Weights of a small mixture-of-experts language model, trained from scratch on English Wikipedia.
Experts: 32 experts in each of 7 layers, 2 picks a token, a softmax router.
Below are experts of layer 7 (counted from 0) of a mixture-of-experts language model. Rows are named up (a neuron's input weights, with its number), down (a neuron's output weights, with its number) and show model dimensions 112-223. Each number is 500 + 50 x the weight over its row's rms, rounded and kept within 0 to 999. Numbers have three digits each.
Before each expert's rows: a language model's description of what the expert responds to. This comes from a sample of Wikipedia text that the model never trained on.

# expert 15
Description: Digits in numbers. Single digits inside numbers in tables, years, ages and scores, plus month names such as May, April, July.
up0:499494553513540533595503438462464480476443455552560515443496433476506534451423578483462545560414447478489562506503468485529551522463463567542472480485488473581511458421532464556511553345510428589478513479506554540497412523507398451426551448450474473483532517490484460463529474455544617465514558539482450466453442573515496577517520402495
down0:520518540416500498462467470365616449552573555490454551561424489467519566547560570446489479476527515565477481459522489441385470537513470571541509423533480434438532498454639469398486538561475537460530476575512417506565527494495463532479452541474474494565459513424488436515510614509559518591437608464472553536526505566461512520503620511485

# expert 16
Description: Adjective suffix pieces. Word-internal pieces forming adjectives or derived words, like -ical, -tic, -ative, -ous, and -cent in eccentric, -ric in curricula.
up0:507473480423573511501515589576438601500501453471555555517417528578579493511504452436544446474457564467522450527447522594570499531516516480472557613576510484536542539500477479526477506441506449631501529512483410495521490439469483490573520482508507460515495527474461497535505559458474479423511503473520493508519485451462577511500448545547
down0:453591386499502531427423499511508483525539421582486523480392465522465586595544471504463429496601378457571438471518567479468397491493525490530517469604530499564478595475549442555497520553554537532529502520522421508460542507524519540513487523429568452538596475524459438441510476461506469531459515525595451541427428553463531616510512494436

# expert 10
Description: Clause connectors. Words opening or linking clauses, such as that, which, who, where, but, also, plus commas and is or was before new clauses.
up0:450535519541532412537488445561485546476454486503491455522418576505402429519570440429534511499511494510410526472378503488482554466470494429543516385481512518520466545455477547479432470545468594457429439407559517430470584526451540557521537564480490502556579424547490471458543508462488481550498487552462542498515520506369554506540404488504
down0:554500437486455458499423455595501496437497397498443456507487549489555576570462393399494574518540487451472544515484618510500549476603569574438365562521476552524433447434560511567564520554531479520462523499473511486466458487498570604493562438513472551508396578486508453447532498486497552454463518405505514484500456492503439532480398454446

# expert 30
Description: Verbs and verb endings. Verbs after to, not or can, such as get, tell, provide, and final pieces of verbs such as t in Sat, Met, Got.
up0:399501475540457510576554475438594460549378543524468549548493508463528497543598404449483494506473418491488480535526403558486474514520588436522524433487475543532469484488471606484508421513428483514450576438473594474489517515498469470389603395506481640558411508558636566416554494487574516496558481531518456503431515481620434494403493473423
down0:559402565581483532516432482455492504504458485518380561423519404434558559513454487512486475537451527504568554484457517477554481476454438550463564588419602440541547437489603408526421495503552466516471470407418459526493545549513547513445565394517472486574452431531477521506462498477445604464510456470557492498479583559527506543437550563561

# expert 29
Description: Capital letters in abbreviations. Single capital letters inside acronyms, codes and party tags, such as DVD, JPL, VEU, CT, (D).
up0:435545479573482441575465482576495450482486508566465473512411484435470481517463526519517424504512528431477458468506458483584537491467529442521531433529534404441460559505489429505532419504490550417526385495459499446433516540492500429615486480520503584467448486548400566530534446413553508585497539463541494504474569465538460520461451503470
down0:457458484532488499568510563505383489505494540518572571517524597539522576509465570485458539560523521535478583483504534441515581588560516488482505498499519470467438514460557515490395455472447425473546449546558496508481517437520541530509469552485454466491470583422434529484550393543510455457534547538550493419456589471532445589646484462460

# expert 20
Description: Year and number digits. Single digits inside years, dates and stats tables, such as the 2 in 2023, or 1910 and 1987 in prose.
up0:462473536563531446453469438463596480549486482477579502435476469508533553557502462518554408492519528523547588534465473448520503556487461447495501410531462504511531442463426545472484496400514537592442571458562480575520510586517510528500454379406431486523517498447425510494562427453578507495444454618442467540499537446580495505490461431539
down0:477509501521512482475432500495498484465504518579391521509451476364554405575525492530454493528437505542546493514434537526510389463449475477482398514471509500503447458533481547453525520472523459523530653497491509522470426529440615494359483470493475489525462568479554458572544571570405531465497549496485537543370481512438547440598493480503

# expert 24
Description: Possessive apostrophes, word starts. Apostrophes after names forming possessives, such as Maximian's, plus line breaks and word-initial pieces such as pre, dis, critic in narrative text.
up0:565539539446615443426569487474526496495548421565522468445467497579474532446565465536509513507499540565468442602524515443491458496576412538508563495544584446534507539484483491620563570479529517484550431472504528440543495488539454459490509467465562525504591551535519587529475479528473442480526545447534456567550458530426481570532542489464
down0:451516558521478495561460480556532481424513507512464451384439434483507610442630473599489503497465430533451556456565536467452476464548516486474428492590497423542511480515594498403450466558471520383541385470547519576454499540560449574508455438463548477548474547506460453436474522488545449464511548476475480547494582432537495441477514511464

# expert 22
Description: Location prepositions. Prepositions and articles in place descriptions, especially at, in, near, on after located or situated, e.g. located at the junction.
up0:490501542514514507540540452455504540523424386550581656559528561437459488497521425435460460478511411535455448483473427437405564560402539434473433495465529541473553540421548515459493455487484493432484513382471506448522489510500524545435647496537509494495578362475469484560479551467393521415409499565526555504518541486553473509435487491426
down0:522489551551455487510487518529442539523505497565566547501518466511541518545517494476515529453516524462426443521572435468561486494491477433499497550513463466487446589545503506481444481402463565542468620473517612520528480547538553528497485448498403521523547457475428547547513544537486600557487541577517437492472378518560471465516532555512

# expert 2
Description: Pronouns and function words. Subject pronouns and linking prepositions in biographical prose, such as to, for, by, he, she, who, it.
up0:500493583517366482446481451554614517639413467588489532458492496522471517446428497551465569506534543474504546474529485605480478508540476542492523523501528494532476449556494477515502447587530520529532518437494590474491509488527575417564517556622493556518465531507535506418441479599465543521537425506533490490525497564533457500460444495465
down0:460537470536614435541537500583467518517493532463389432535533483524543556551485481487397391504482470489425479494522496552604499503551473407516515537552455506488439393467550487424414436577616468531494519567505452463576475483362494537501531502466577611695422589513456483413480446534507431550503519554501540463492450525486487533456582429567

# expert 19
Description: Past participles and -ing. Verb endings -ed and -ing and participles like used, released, born, built after was or were, plus separators in results tables.
up0:384536437582433496521582469546467555542517550533510509537538499466396369540530538626505513479489431479454514525466393389596498548497503430465458486508545465575477525456478457540525474463402479416456663473458517482486607401500380515539493501511468487517460512522403483469454539523536493469539575423586494506485535561464477495414488529394
down0:527520435580559458539516511436424574502528527609526526353479489420565537463500545483528505474502489537502495476413470567549519508494443603641488518488510490492527435465567477535537520415493530542512482520468468460536405553423425569509534505403522548466460421499432519522474505486480539532481388424526511460498499471484545537511527514433

# expert 1
Description: Latin-root word openings. First pieces of words, often prefixes like de, con, un, ex, re, mostly in Romance-language names and terms, e.g. Instituto de Conservação, submission.
up0:572518447570518526423449425478424500524558494416409476480489490474453442443473499521494452408457593506466569544530540535482416521481592539386493520507573481475514477485468500493550536476569378591445500437467443528559429550446489515460538437487399464535639496494510586494515563493445558595507477541548479516524543501541513492425433519526
down0:467525474495478468529428535494486425400536476537503487520436470470516532508377527574503445453529540508524502501491524569434535452501536450489527478462498474441549472457535533469431521499501526507477558548503515497483647381475464599444459435532482403499501554486539643550510569453504514502497539460413531610514481450557434440451410486511

# expert 25
Description: Digits in figures. Single digits in numbers, coordinates, percentages, years and table scores, e.g. 73.69%, 4.98556°E, 2008, plus % and million.
up0:528540513459516533458440528509501540445479494481428468402431508476566642503412572432438434443401418535462440441511509551509521547536570565506439473540489522389511579536475548507448460543574486440444567466535456620416491442471484516575511520453502488502465455465544526535579487479494532523472522492493475478539509467521493425521474513531
down0:347525555429482518459434541557508583489509449474508459476455496502440545530471466472466496452467511575545479519460436533543481453480466532442417381413502419483485475427491570490484461518563468505533394479526479653506494543545510532454444556548526434428404618561499557537531460481486545586446486411489534423475491499511562526527476501523

# expert 23
Description: Name-starting pieces. First piece of a personal surname or given name after a first name, often South Asian names in credits and tables, such as Pa(udwal), Cha(uhan), Steve.
up0:512417515484501534500494517537429417484492475543499543447580441499635536569413472505423458494435437472432496472498481526485582474459417477547512539551562541607480577523428471488568506572549499478553516637492511555410525494454474500520523523467523534528593544419479573417457491469477535589528500523513447487566532490573447515485497487580
down0:492525438565407462526539489456545425482492595562407474384512502547446459461450445462467480609531507560525429483476547449531490529562465516430527558458506410450466515587608448448438473584575510546539442487458492443492534556461537565502451619482472549510524471470528598529439625467507566479476410495502475471527590567422572508442388435490

# expert 5
Description: Section headings and labels. Wikipedia section heading words and their == markers, plus table column labels and list category nouns, such as Description, History, Opponent.
up0:576473450517499516471488539558486516511498547627534491553422528557472562517525553522475491495469401390503428557552453484515458471408452405532482527462511519545465535522526513408504461410575482482449456608533487510486608464551483544476416411508506475469452540475511520504382484494507492468444563470555429607478478509444521470444487671517
down0:553493501496524529441528536432450481590485544485473542531414557497479502566496526503636524495434472545433408522499445441479580521477552437430433504444552539506445523483546621492507527503542516434400506476494568578527471495558544548506460463498492514481578534466520529494402521516454492447505468402536492539543521566532406502461478533499

# expert 7
Description: Noun endings and heads. Common nouns and noun-ending pieces like -ity, -ation, -s that follow an article or adjective, e.g. health, level, types, keyboards, longevity.
up0:564469479512483472379488483579507425501469476478460620487513618486587558551438466462433494604482481488452518564472538461516467565508488535505491372485420558452576515450499525581548425474446533454587454497433506503563446449501494473527546484520342468412428566544436556485464493428472461455481571534503573434540537502470512515502525440524
down0:468537411448461448473502488463522504506489517471508536489581466522572479533551535403524433515530532498563476427582494577487467434481475619411465521617599509470504576575452522593480560500499403502418562522536463506494507494446437501454458491487501561415529504440576494499454438534463526458435489592581533584341482476522574433494463532496

# expert 6
Description: Coordinating conjunctions, prepositions. Linking words joining phrases or numbers, mostly and, also or, of, in, with, than, including, as in 1960s and 1970s.
up0:366478461563562470467503488471445499491545514511498486489432513550407543485497411547573542494511546519532470573570464425524591455544505451501496519560486601488554506477506569462440442507516465449479456428423524457502585455500461458561468517496451566497510518517504408525459448579437498542440486513503598486575518543497533464516571466449
down0:464490463520489405516619478572516549515467533434635464512453548406513522473537550542538508506665381480537432564484421454507505509537494618536504438554458556474451464532506534412457455475443474533480470443541562544510425451459582432554518493505446540484484550361529603508526439550486436518429417462536558444476524443454544513466437507520

# expert 4
Description: Sports stats and compounds. Numbers in sports tables and pieces inside sports compounds like three-month, four-month loan, plus sports words such as Goals, Best, Top.
up0:527510562553453482474404447439554505449479500429561477506559489527552552415520543437429510554494567568503492489543522494576455449489523568507568443545482576526485548494509506494534522486593397456462417549451577524493502509511578504520526559619516472529504478478456445534507485526586510499554493516421520478573446430506481481476446482449
down0:564451435485515446488524487501535487433404499531507506485561506517497511471476519469570569544477542471448541479475460464498547454456484531412532430368497534501548520463480490569549566544532534548416556485505597542468542510414519481442480454546551390455450422480428484615407489475552509507575463468568408561507550448565525584441552443452